{"hidden_size": 128, "router_score": "softmax", "normalize_top_k": true, "routed_scale": 1.41, "lr_router": 0.00177, "rope_fraction": 1.0, "parallel_block": true, "learning_rate": 0.00733, "max_grad_norm": 1.0, "final_lr_fraction": 0.05, "z_loss": 1e-05}
Below are experts of layer 5 (counted from 0) of a mixture-of-experts language model. Rows are named router (the router's row for the expert) and show model dimensions 64-127. Each number is 128 + 32 x the weight over its row's rms, rounded and kept within 0 to 255.
After each expert's rows: a language model's description of what the expert responds to. This comes from a sample of Wikipedia text that the model never trained on.

# expert 54
router [108 128  96 118 152 102 149  90  88  98 129 126  86 168 107 136 185 121  95  78 174  94 171 121  84 129 166  99 133 126  89 142 130  97 166  96 133 136 141 153 172 157 121 125  90 104 136  95 106 149 109 143 168 157  65 128 190  55 146 110 131 148 108 155]
Month names after on or in or before a day or year, e.g. November 2024, June 3, plus born and commas in dates.

# expert 26
router [108 111 154 147 125 121 179  78  74  91 113 118 139 182 154  69  98  88  86 117 144  72 153 155 115 149 105 121  99  91 100 144 148 153 157 137 102 140 137  78 146 169 112 143 105 147 101 130  88 188  31 131 156 104 108 177 147 113 122 133 149 104 110 117]
Closing parentheses and brackets ending coordinates, dates or citations, plus short pieces m, n, ens inside words (census, licensed, nm).

# expert 45
router [ 77 120 129 129 173  89 153  76  79  82 116 149  79 149 165 102  98  83 131  88 164  95 179 144  95 116 125 129  93  82  80 154 156 103 117  75 153 140 175 173 172 153  91 166  81 168 120 151  97 159  75 159 144 121  92 106 137  82 147 113 137 118 120 151]
Word-final nouns or pieces completing a word, often followed by of, such as Bureau, type, area, site, period.

# expert 15
router [ 90  92  92 154 209  35 174 122  95  81 137 159  87 168 144 113 130 140 136  97 158  81 190 104 139 119 163  96 117  80  85 129 103 145 132 103 127 156 181 147 161 121 113 110 110 133 123 134 115 131  67 165 154 147  84 107 166  65 146 159 144  88 123 107]
Final nouns of proper names for institutions and places, such as States, League, City, University, Conference, mostly in sports and college contexts.

# expert 32
router [124  87  88 150 130  85 170  96 100  99 125 117 109 147 147  95 116 118 112  60 124  91 122 124  91 155 150 134  96  60 114 108 155  83  78 147 133 135 200 209 157 173 111 185 122 134 133 160 132 141  98 130 170 104  99 153 186 113 163 105 106  99  87 144]
Periods ending a sentence before a new one starts, plus clause links like while, but, although, and the article an.

# expert 7
router [126 107 163 176 162  91 148  64  54 111 102 175  69 141 156  98 136 112  80 142 170  93 125 159 128 119 148 117 108  59  76  98 144 140 141 112 120 140 135 201 157 178 131 159  79 182 128 141  83 156 124 100 122 158  99 169 130 106 133 149 171 104 129 121]
Mid-word pieces like al, an, or, ol, yl inside names and words, after a consonant, e.g. Zibaldone, municipalities, banks, Piranesi.

# expert 2
router [112 127 124 101 208  58 121  73 104 137  95 133  85 143 154 105 119  72 119 102 143 118 147 115  87 117 135 119  72  99 117 157 172 100 145 115 120 168 133 169 195 180  95 137  82 132 104 122  69 138  69 140 193 139  57 128 143 122 130 109 111  82 107 172]
Cell contents in wiki tables, mostly blank cells, single digits, percent signs, dashes and short headers such as MF, kg, Apps.

# expert 22
router [ 58  92 148 144 152 104 172 116  81 101 156 154  85 177 139 117 122  95 145  94 128  98 167 121 102 116 118 149 107 109  98 155 130 143 123 144 134 180 139 111 124 104  71 145 140 174 170  98 107 149  95 154 180 152 102 107 152  72 116  88 108  99 106 169]
Stem pieces that take endings like -ed, -ation, -ing, such as av, stor, tre, riv, Nav, as in Beh|av|ior, He|av|y, preli|min|aries.

# expert 9
router [126 141  67 146 146 104 166  86  83 123 168 156  83 154 148  85 106 112 154 130 170 152 158 138  88 146 144 145  95 131 128 127 112 129 136  63 154 187 138 158 131 121  32 155 115 157 109 142 119 182  88 169 126 176 108  77 177  94 128 169 146 120 155 163]
Middle pieces of longer Latinate words, often after con/re, such as ul in reticulata, coun in viscount, ach in Massachusetts.

# expert 23
router [ 90 153 119 143 192  93 160  80  94  76  91 119 102 198 190  85 142 118 157 102 139 115 150 142  97 109 128  98  95 119 109 100  92 118 148 109 143 185 192 141 140 182  54 146 111 112 104 118 136 182  97 143 160  93 120 123 144  96 198 161 108  94 139 160]
Mid-word syllables ending in c, such as ec, rec, dec, inc, tic, fac, loc, e.g. unnecessary, Rebecca, receded, Waseca.

# expert 14
router [ 75 139  90 151 160  93 169  87 112  68  88 141  65 119 181 132 141  89 119 133 164  74 110 124 109 138 133 132 143  90 127 148 108 147 103  83 125 153 103 159 149 181 130 157 105 131 113 113 118 170  71  98  79 142  93 149 135  89 182 166 164  91  91 170]
Word-piece fragments such as ad, l, gl, fl inside names and words (Maldonado, Valladolid, squad, Adventures), plus married and served.

# expert 61
router [ 43  99  95 197 145 114 132  86 102 133  72 126  90 115 150 121 116  52 124  69 185 103 164 161 134 147 134 131 121 133  68 142  97 141 100 113 160 125 162 172 124 125  94 173 123 127 140 131 130 170 125 146 151 144 111 133 113  63 171 100 153 121 128 138]
Standalone r or consonant-r clusters at word starts or mid-word, e.g. guerrilla, mirrors, Tradition, cricket, Okrug; also ordinal th.

# expert 19
router [153 149 127 154 148 114 131  71  42  92 187 165 123 137 127  92  99  91  81  72 133 101 173 126  56 129 107 146  79 146  93 128 169 157  66 104 204 146 138 178 153 115 110 123  84 183  80 126  75 143 150 159  95 129 130 141 151 107 133 112 148 120 101 136]
Word-internal stems and roots in longer words, often followed by -ation or -ated, e.g. modifications, candidates, abstract, platforms, preventing.

# expert 31
router [121 125  86 110 177 112 145 108 115 112  97 143  79 147 171  94 135 149 129 100 149  92 143 160 128 102 146 106 156  62 107  94 176  95  87 104 150 120 191 170 186 191  85 195 118 157 143 103 155 162 105 162 108 106  95 155 180 100 198 146 141 102 111 183]
Mid-word pieces like ri, si, di, pl, illi inside names and words, e.g. Patriots, Airdrie, billion, interdisciplinary, subsidiaries.

# expert 28
router [127 110 129 159 129  38 181 116  65  87  89 178  86 168 161  99 131 101 129 107 160 107 197 164 104 154 129 118 109 110 128 169 117 117 116 131 186 176 197 210 173 156  67 156  83 141 140  66  68 153  74 122 170 116  80 125 146  98 148 106 112  96 118 130]
The words the and The, and possessive determiners his, its, their, whose, her, mostly after of, in, to, or sentence start.

# expert 21
router [ 54 128 123  99 173 119 146 100  78 102 124 133  78 119 147 114  97  77 116  94 227 112 132  96  88  73 114 160  76 105  97 132 157 135 134 102 113 117 213 162 206 149  93  84 111 111 149 100 118 156 120 114 146 133 114 130 142 128 175 128 177 149 151 158]
Fragments of UTF-8 bytes in Chinese and other non-Latin text, plus short capitalized word starts like Ar, An, Bar, Se.

# expert 52
router [142 147 143 115 139  75 203 108 108 104 120 115 145 188 202 105 127 167  95 117 191 104 135 182 130 124 106  98 117  92  76 128 142 123 105  92 167 170 154 186 147 202  80 213  66 150 130 145 105 179  87 120 114 117 117 160 138  87 137  60 102 135  87 128]
Short mid-word pieces of names and words, mainly on, as, em, os, om, um, k, as in Fr|on|de, Sli|em|a, Y|um|iko, spar|k|ling.

# expert 58
router [135 149 148 132 144  38 136 118  99  93  99 184  94 170 157 140 101  37 106  73  95 131 141  83 134 150 121 110 117  44 107 123 164 122 118 109 118 127 155 193 139 161  82 127  57 165 129  94  86 137 118 146 118 124  44 159 144 104 165 101 147 156 170 179]
Infinitive to after verbs or nouns, modals would, could, may, will, and en dashes in score or year ranges like 30–4, 1840–1873.

# expert 37
router [ 91  92 160 115 142 113 179 118 108 104 115 158  84 154 199 148 107  69  94  98 158  91 153 141 123 133 137 119 128 131  88 192 170 103  75 112 182 160 126 129 154 119 110 113  58 181 100  84  94 150  77 160  96 172  84 106 144 102 148 133 118 107  90 188]
Completed past-tense or -ing verbs ending with a space, often after was/he/to, e.g. played, released, took, bringing, captured.

# expert 63
router [ 88 124 132 130 172  76 135  83  83 105 125 176 139 158 142 150 143  76 124  60 152 151 171 160  91 184  93 109 127  68 104 166 139  69 133  91 145 175 132 172 153 163 108 166 135 188 135 122 109 144  42 149 169 130  75 154 130  92 157  80 113 135 126 168]
Opening quotation marks before song, book or film titles, plus title words like album, song, My, You.

# expert 25
router [145 103 139  78 169  75 157 127  84  91  87 170  89 119 111 100 108  60  85 107 169  64 168 128  64 134 107 165 120  84  38 149 158 128 157  98 137 179 122 139 129 114  66 114 102 146 163 138 117 157 110 130 166  91  95 140 146 102 127 121 160 156 128 154]
Closing pipes at the end of table rows, table separator lines, heading equals signs, and values in taxonomy lists (Class: Aves, Clade: Asterids).

# expert 5
router [ 83 104 147 121 148  88 160  97  93  95  94 157 110 131 152  94  83 119 142 115 135 126 161 140 107 153 146 153 100 100 111 169  89 102  80  91 145 161 149 152 196 135  63 128 103 207  92 119 128 186  83 156 164 161 103 121 112 101 133 152 125 129  81 144]
Final suffix pieces completing adjectives and nouns mid-word, such as -ital in orbital, -ental in continental, -ing in Viking, -ic in algebraic.

# expert 62
router [ 69 113 161 198 176 137 118  76  57  80  83 149 100 136 160 104 134 113 105  77 186 112 177 144 101 125 123 127  89 125  81 162 148 133 100 114 120 159 205 111 109 175 122 159 143 133 103 119 128 165  53 131 160 144 100  94 151  84 137 141 114 113 122  84]
Single c or v and pieces like acc, isc, stat inside words (boycott, narcissistic, bankruptcy, discus), plus raw bytes of non-Latin script.

# expert 4
router [137 129 114 133 183 136 145 121 101  81 137 143  72 123 146 143 135  91 110 104 153  66 167 130  78 139 174  87 149 135 108 186 122 129  70  60 150 162 164 139 146 140  83 128 106 108 113  98  69 123  72 117 165 116 108 141 154 103 187 128 181 151 172 191]
Word pieces early in names and words, especially capital or lowercase D and at, end, St, Cl, as in D|endermonde, The|at|re, P|end|ulum.

# expert 6
router [119 150 147 118 170 100 139  84  96  91  87 117  98 127 151  95 119  90 114 115 158  50 178 171 118 112 128  88 109  90  93 142 109 128 118 129 137 173 137 170 198 133 138  90 100 161 154 130 117 127  34 166 177 161 112 122 205  91 115 112 161 127 153 179]
Standalone numbers and number words before a space, in tables, stats and counts, e.g. 166 pitches, two, nine crew, 26 games.

# expert 34
router [ 81 105 110 144 186  89 155  92  77  72 115 149  92 147 151  93 124  83 103  88 160  98 181 139  90 117 120 130 120  88  92 167 132 102 121  77 166 146 155 157 178 154 100 140  84 168 109 129  95 161  75 169 148 147  64 107 138  84 143 127 161  90 105 144]
Plural suffixes and whole plural or common nouns before and/of/in, such as s, es, ers, ies, as in girl|s, activi|ties, oth|ers, games.

# expert 39
router [ 93 105 133 137 188  60 158  91  85  84 120 148  91 129 154 117  97  71 117  97 169  90 175 153 102 135 139 126 109  81  95 169 174  97 119  81 136 139 152 171 173 141  99 136  87 171 123 132  90 165  66 146 146 130  77 117 140  78 167 116 147 131  99 137]
Word endings and whole words before table pipes or punctuation, such as white, black, green, plus numbers in dates, coordinates and vote counts.

# expert 8
router [107 124 114 156 139  46 178  50  92 127 136 118  50 189 176 111 119 116  98  98 166 126 187 106 127 102  94 117 119  99  62 166 158 146  91 129 138 150 186 190 160 180 108 138 124 146 130  90  85 166  95 112 163 163  60 108 148  92 158 113 127 117 132 166]
The pipe character dividing cells in Wikipedia tables, usually after a number, blank cell or closing parenthesis, as in sports statistics.

# expert 10
router [ 78  98  67 113 196 116 149  79 119  92 148 142 114 176 114 112 134  85 150  92 118  79 149 146 127 105  80 147 147 111  93 155 159  92 105 106 113 125 141 135 140 121 111 105 150 178 136 106 164 143 105 132 128 122  82  81 136  44 199 116  81  95 110 118]
Early pieces of words and names such as ob, ub, eb, Th, wh, as in N|ob|el, r|ub|ens, Cord|ob|a, The Th|ird, plus table pipes.

# expert 11
router [123  84  99 123 150 113 169  79  53 114 101 134  87 195 128 118 187  94 162 127  93 124 175 168  75 185 123 105  84  64  81 196 144 135 138 101 140 111 165 159 119 143 108 154 166 178 131 106  58 113  44 123 139 151  67 164 127 136 106 109 152 124 126 113]
Short pieces at or near a word's start, chiefly t, in, ag, ex, cont, pres, as in inaugural, eager, exposure, Kagemusha.

# expert 51
router [118 124 114 110 173  51 145  93  57  35 175 159  91 132 137 163 102 134 148  77 142  95 162  96 141 170 152 149 121  81 122 137  95 105 149  87 152 165 153 136 124 135  80 172 100 161 117 135  96 130 108 155 101 110  90 129 139 121 154 130 160 123 130 178]
Second pieces of words after an initial letter or syllable, such as ission in Mission, ind in Linda, ong, ound, ent.